Experts of a small language model.
Size: 11 layers, width 256, vocabulary 29924, 37.7M parameters.
Experts: 320 SwiGLU neurons an expert, 2 picks a token, a softmax router.
Training: a variant of Adam for the experts, 400M tokens.
Below are experts of layer 5 (counted from 0) of a mixture-of-experts language model. Rows are named router (the router's row for the expert), gate (a neuron's input weights, with its number), up (a neuron's input weights, with its number) and show model dimensions 0-255. Each number is 128 + 24 x the weight over its row's rms, rounded and kept within 0 to 255. Numbers have three digits each.
After each expert's rows: "mostly gets" lists some tokens that are sent to it at least half of the time. This comes from a sample of Wikipedia text that the model never trained on.

# expert 6
router:122133133150138099076112134134156145139139198134135122152126133139101111129145090159114133114140115174152125103128130099101143108127102161091130137118160157147168142125178188131115093125139113110128143091116131165150096126134118114163111113099156087148118163082088122158161116172112114103097121100138121150112129145146142151110120134137126102102099096143099116097126150096095153127114094144089096159114096105141132155120103115095120123150162146156172156138117093134116134109138107128142173180121149089130129140123085129132129136130145162089141057150078112154165138133104118100089158100126115151068092162157113129101140121109145113118147127132115105112134119157128087136147136155162109137144130156111145199098107127128117113140126136100169132148105103128149130154098113
gate4:155099144132127121117135130119093119109138110117158163139153180158146122119136103144129161109137154110151141149181113114150084129145110154122136121142146159095134113144130079100143143110128134168149113173074117141085113104146138145143165115143136135106112136124126160118171111093154098124149125126118125175088161105148087169123109142087108107122160120132152161137097105156115143096126157139096125089121133135101113126144118130126054151119134099081131154118132134095106093179161138142170110151136113128100114124082114134096191105152124135090113151166130147140142124148148142100100125163157113125150135121132082164111142118123129161132108111100132138161081124104165166145140162110123131141161129142123110142148160150144131168090123180055111120121117136088123116107114105
up4:109174112096128197125122098120117159084178123132097111133126139093151124091124120104132129130123146176130112134147141131130110141140152123152135163152141090105146117147168110132105122082133116138157124105125130142146108113119108102080152095142152135157160139087087136095087159122167147141085109135088125140118118097128101104091127146119125128104124130116164122148098123172141104150118125126144169129133090114141137103126094112128094097126126120141138083127149111141131115133125142132137079115186119169124164120107107165145147151159166137139123120151105086130140132168120137169141144114148135117106134146145144101163149139128158108158142113124119137081147109151118090100123115124131171166097133149163159135079137132144194170188137072171152145124149126143138127123106069
mostly gets: " t", " la", " ch", "ra", " le", "'"

# expert 4
router:126114138111111136124157122119114111139148120089114156112107137136194113124147115114174170119112139118160087132168143082093105116137138151107118158068115117172135149117141102154153103143073103140144156126118066154163164122114108112145156118139131101178109085116132140158080113132096129128137106177138145151150111134134152114138109129108125091150115114123093128145121144139136110115105144105136131174129106119136101197152122149117132146136117112155156152137140145157114122130103153161082092110122082085114147071125122154136171138163139123137130129121152119140132142159134167119159100137089121112123106136145196101150102144130107118145154130108118131143141147138130121171138080121160125112170112091122137123171165118111129117120113120162104131141124085157180143190121126
gate5:174174125142096125099123110150129132175092102108110124152162079094122124114087146138140103117132093101145139129156133122127121112152165102097105103120155120139189122165131167104142084110144096084113159096143139097169103105099112112177137117102156095113117142118125113136148152137107115123151129099086125146113156107154095124111112116093156108150141100124125095147145105117140120144110122126149145095133111124112158134168145125145104145168144136141124169108147139138111145097088167109128180101103105183152097125122118125134111116132116126085103081130136139112099168129104147161098094106131137115130144099145114136068147140116146084117106123155122148096161091134123109096160151124136134118158127162114165116082094126144154142099110127138132076171100160109156083126143115
up5:155125128151147090115090116146100108167093139115114113161135117107124112125071146124159107103115090120135153166148108112154085128100110126162130157115177148108123121094100143119102114173095116121153114122112099110137142117057077128117123127118135120125174132140165161164157134140126092144119092147116103131186122137127146089136118100173092132119124140174130091114165119127126132102113113136176132118104111146117095124162092153134122151157120110156156137156149102132107142138132162111138155137147095182165070131137153152094131153143125168116137130149151127150129144125143096122121093108134124174108123136091111123138146130136126086166115118129148139140110162085095103120175118091142130155161141150113094133137146153094086135091150108149163087125107135166165133112137155
mostly gets: " million", " kg", "In", " lb", "%", "SA"

# expert 11
router:158096125118133106155146139178124141175091158127169144140098161082132083151138123088120145140132146114159088153111110143154131107165119130112146131106137159159120127143118108156118166086116155107143106135121108119106102153141151191125129113125086169117129115138135129115141119171097108130091128117115120083113137084137082125106158117091132111085099123148128154118135121138127097100152153121154120120122150131113139121128131099096085108067156124135115133133117120105100111135156145126169125131147155130172166141118140115103124164094125110104118156112132152099096146146120135105184144170145180134141120073089102132124101135092135141152138153141130132147147116117126128085145154094143130094090163139154141166153166129066113103134110112159139155162092162084102158105138137
gate8:122136105083157136119147169119125137099130155170130113095160126136137136144165143119173122148088126111145153076161128151137140114170150138128099091117128135134096105143143123123172141135129162142100145097151118094139133093102144140118163180070115140106148135123157065087148140138155093117136092112116096117107126130121134152152122134165106166145099110146125140122076109151130118092123161116128104129150090173119124048124148112101151130127112150126115140114129112155159135134136134130089120143118147127111129167097116122157101137040121157100125149115125082139103130154171134142148185114130100130138118158159129120127110087136134154092118166103109122143110073093114152111154114116131162067144134128168127133103123143115118146147128131098101148112125150154092128110140124
up8:075165130138151142114128107147121112100096094103122120132160113077149096108111167123151143137143100096134102139183155121145123093151166105071127136155137150132148124129116146109127140111142143129091164143154115121093145108117171114163126111078134151138140156122141131124111096128121088112138139104093130158101138169167093181134124132116105170108143113148136161091093112127127140121098131185133148089123086164142148131147136145108134152134131141122085148132118128128137112097127120080145160130140147136148143153142149138135084107101084148110142149119132054161146150141132102125149125124144157138114158145134087133110112136134101112114128128163102139120109085148129116111185132097102152101165153168136158103180149116146097155119139120091132113161126191139175094146126131
mostly gets: "==", "===", " ==", "====", " ===", "In"

# expert 3
router:137173131149109098131137119120104077142108136119128178133114117132114123145144133125131097134137118167144149159118098120142165161154136157136056123160148150139162148102169138110098146186131144133133189121115111128129144131129145135141125130133125105093105107114114103143116145147108144109129101160087104130064136127159142092120131153148119135138101132146148149139107130121143128127114108168113095118127075126144128114171140116092053142133125141141134116104103088171119118148108138165120149174092159098150143152125123087112153122125080132113173125080144124171105116071111130119137124145130120124121135113102154129138164130158151084132122151135153132123103182153136076091110116146204174107164150163121129118137113145166140124137090136131164108111153117122120140135101156
gate1:128150153143156128118145177122125130114165105126134146149104075135114092160155143094150152099101105099101094163140150121151133136161087087129132137158102140156133147119115109130101111155135105089095180115133127159147130150104103134092123153117101134146122117129096136151161137093148094146150140136132094146106142136180098152164094127139098149131107148084102115115177126132118118120133112139086097145144192095149153122114116098143150095159139135098077087128143088113108122173119147125126129124153094142178122173101105103118085140107081131108121164108115121114166133088119153129100160167164159124069155104146124132133137125138137090104117131119143133132151101143143155171123133167105174123139124105089154105141154128130160136149149171119117112113119141117124091159134146
up1:098151124128180146079129152136110149142123186166134114143143154096118149163149095112064137114138148108129121124079082170155115125124106119096135113137144131106141127152091127106096124107166122171085119121147174148076111134115145102143126138140121141107166132135121169162143114149125087094099141094127083118129137114072115190094124135140124186103135117133172108134126153108100137131124111100098172102144118086135149089110094123164113115104106139154150104132146151146156138127183101112132155103124092112100160104115162129119079080157094138145128132176108144103167125171162114124117129131119135131110127134145123106177156111128153158115138136125139145130139152114170131144139134113128133144109143136096139106108152139088130096156150112149160137106113147116156133152135147
mostly gets: " York", " School", " state", " West", " government", "ers"

# expert 5
router:125121137122121067125127161155136137096110134125164105109140139137131140150116135114160124100137150137165160158152156159111126080176132159097157108127109132120118111140100141117163128166079139147109116124104147142147139124125122100161091140130113093093130118129144129098153104133110082086157114165185117139158129134127129123138137133135129134120111138135161161110105181133118163144113177138108152117129112160114162115104149080151163132170166114109198158139120145116102102132144118114089148172121140148083159127126131126127125104163102125126138127182087103094098127135096161110148124125179090145119135170115133134159081101153116141095146118127141132125113166150112105195096128124093118144143082134101133132127069143162142106160144116095136132095127138129111096147134164
gate7:094111148160084090087141120154120141098117107155083140124130167091132116152104151137143102114143158155163124105134128133103070158161136141112106166119118107121135115151162122094141113173146105148133130097138091099127056173158112131145131193114104109106140116117091135117106103117080123113092114147135127062134133148170145155097079116122131127130145148110138108135156131077119136109132115138103121125126082160186131137143136094129130145144107144121120130118131090142126115141121103110095174143099154123102133127161110164127112135156121151120144114157153143140116093123109124115144085112154090149202131136102136138145158088158101109107143123119114119093076126144148128128141161181143114102134131119103155112136132106168150132133126152163133082122139148143109128137087131
up7:099077154125164098106095087161159151141110100157055102124128109164087184095128121164141142103135144109117150136162138136148145119084100112100163109109117193111108158149114118123140134112145151089106142122076146162123096126155159133138147103116114104156169125082089129159128134091096135145095144121083134140127129120154138124107165102106123088153148115127153147167099130132169138145085135172172143159136110154145134127118090150149165132105140121107132125156128100107106132123149121136133128140118140176167161105103125109133103131107146138135125087103128144140156135108124134143109150136171129149112158118120128147084132122128078146151134077155119135105111116134089159135113101141122140118128162121167129149087121127106096119121140119077172151153117100146143144158150139
mostly gets: " to", " with", " into", " their", " on", " between"

# expert 1
router:183137133179141146143162105168113149103123091139147173174118118147120140104111125128081139098126129106074084115136116121119153127140121113103106117143117117141137103162152074146104136084134128116081110111145151124112086133118101153142141090100118159136123115153086159123106166169099121098119164106070156124108136094135111142128142123126135146126141184097075169114162159132090129134081153122088106118082100109124165104134128130146127129097107117110108151118126108155117175098136126153167132145110123119123145123133142131137051093124143106152171127144100105116124148118113135123094128120140153116127122129155104142118110127156128127100118100136176145151122102169096133137081157125135122138165124172099132093174169128111108119170148102128130095114144130145158119152119141
gate7:138134082149186102144128122122107147129131086106130090157150098151167116159130126129194120170099117058096090158119128167118078140148152103181112108133095138146153142153111167136092107131123155092113108152102086139118141110152148144114099153155158112139116145165145075151145128132108098144123111124110123109104104139108125105084116094134145130122143109110155145100155104126137120128091138134149118117151158140142109113145144101172099126129136119133123114149147121107116141075088109142096124133121067156120124107165072132111149139142121156120138185119139182104111079127130099120164109146138131141152102062119128113075146169135120110128084107137135168127181135111139114118139148115126112125116139120125105116122123135133161144105125165124128148105147159115147107110151133
up7:113094128147104116160116112106081152092127099153096110113156087099120098142094163176126111150180137113095117085108104139094169114125124130171094104165100115125144160166121144127164128156121149145119149140093135146106114155123105140128099148163138158117160114089171119169099118105113103117133128151091168132150141122120141157165085135130108093145109082122129140119127145136126171096174133144141124127130159082160108077094105112121146110123106110139144124133138103108122152143136096134115147081128104115141121125126124160118154101163128113082091146165140137174125111115113111152141123139102131103151153127143134108107121121118126107100121165112143103113125136129135100119112143166098121083110195098107117142121093155127190138142131106121089173172155139146095155148118161
mostly gets: ").", " who", "),", ")", ");", "\"."

# expert 2
router:141166144145073091165141154112164130176131101096108096137132131150106142139169107136110131102136117089149120150141128129142103165109104141122146114106113130153115114123148159119145128081110068105095109116145124096103132166180150145121127129119142133115118136121142147122163125145119147133118128128113153136103116144141113126099121096141156142132103116158113075129138098110105080141148073147160122125160165105147182152110128144164170183163141160122159110133116118120116115121118175099169135148085114080146125108133130091114125099124118094079073108131155135114158135143161115136164126088115086134125138113123171142103102133111117087154171153134131108099119111124162139121094096143103093122110133117172120102128085123085130120081135115171147130161096111117134167133097119
gate9:111148112084132120125163080129141093159150086133080144138154125137097144162117172120154107153116098147118079122123154124130136180154114136152131131121160153098083132079161126154134128154133122130127133134141132092132117131110125140087109128110164136119173101124118147165116118126143148162099117130127128094103167080137152110108069140110125132113105163124169091109148078124129129142120098119143110142101152150133090131127143121099111145118123153135110113159140148146140143096087136102124120098137143092141073106168135112141146139167134144093154158153107113102111135143113164155106125138108109117143155094103127106118096131136100062122127119108124145115157126065167132097151122133180173118102102136110111152060146128172168139100159139134102128133127109086121137158165136
up9:125145133131154170144127125135104130169144126109148116126136110121107120102171115152139117109131143100152159132157126118119137147098102151185122128144109157143110121127176135126145129083140110104181088123147119096132149125073133107088115122104119148126148147137162140145121135110117121131086133147121142143141143153108130131152105105105142129115136169123133139142117130175107165144141150151123178084125160135168116114106098098134135128151129108115178176174158155122121114069068128112088088118077146126126122126140124141111150084130106117145177174115158084080121135093081130126131193165101127073133143115113158141161093098121105154130169101131123124151141106116146115095119142127128154122079112118118122142090149132160199116089132137136115133145130148151132122143176120
mostly gets: " (", " an", " ", " a", " /", " April"

# expert 7
router:138102107126162152130104129135129128102170121129113146105150133116118141120111158140079120124133111138119116120102148155169112202091125111170128152164129117095129092088158060122118138167170097146136134117128098128115136117140137103103119096138148123123130137066118094146113126073165193160092102111115139128157137110116116146133139149163094126107148147139160075161108084122133118162099093114122115111113155138119056150101118114153123129080107147151152137157162115186140151131106116101157083112152117106109107125138114149100120138133135101154109182118158108108139134115135112110122122113139124132146115119126119142143185124140124122131137079141125118126138124091091146131150111095164137162103141117139103109095139101164130158131164115109142165107179101121118145123138084
gate0:156124130135106140119143156131147131146135132127147129099129088162100116113143153146114094080087126107110128100168080089128099132183136079149141160127124137176108125090145124140127137128131154163098090101145147110087121144114103118131135158110135117129130153167133093129086154135107106083164159145101101104149087149107079149109131075165091123094129071102115120136157127095147074150153143116169108141154099110115124143098135137128166144159136178118089132132134116093096137116113128108140145122166103125112155152135113143122145109121122155131132078146140092150125128140113138105107121138086141118121086141120166114111103112103096072128117157110111129087123133157091131160159139093145099096089140111135151118104089158132119138180110130114162132129158164137121141158121100
up0:138172145169097134156128138124124137123081156100146079091109154105121155090140142104132088146131099151130146147095172157102137129132143149110150127095092121119145122114123125127188149124151127166192115127122144153115096115088113151129163138129095129136121122169142138140185109126140122121133053116125128113093108154160175147143141125104136131164104159120151155128100209123139140131123101150113148081102108099137093108154111088118094132155097130145142125112104152124129123116120156145124100154093109142176111126127098145138092159103129154144155166098104133108155120084145144134145124134153113107162131144125142125124129154170118137128137173101131142163122144172080130106132148165105093172159096151102154129129103109115159119146135128135139133113089160152095114119116117
mostly gets: "Al", " Candidate", " Tur", " Sal", " Mor", " Mel"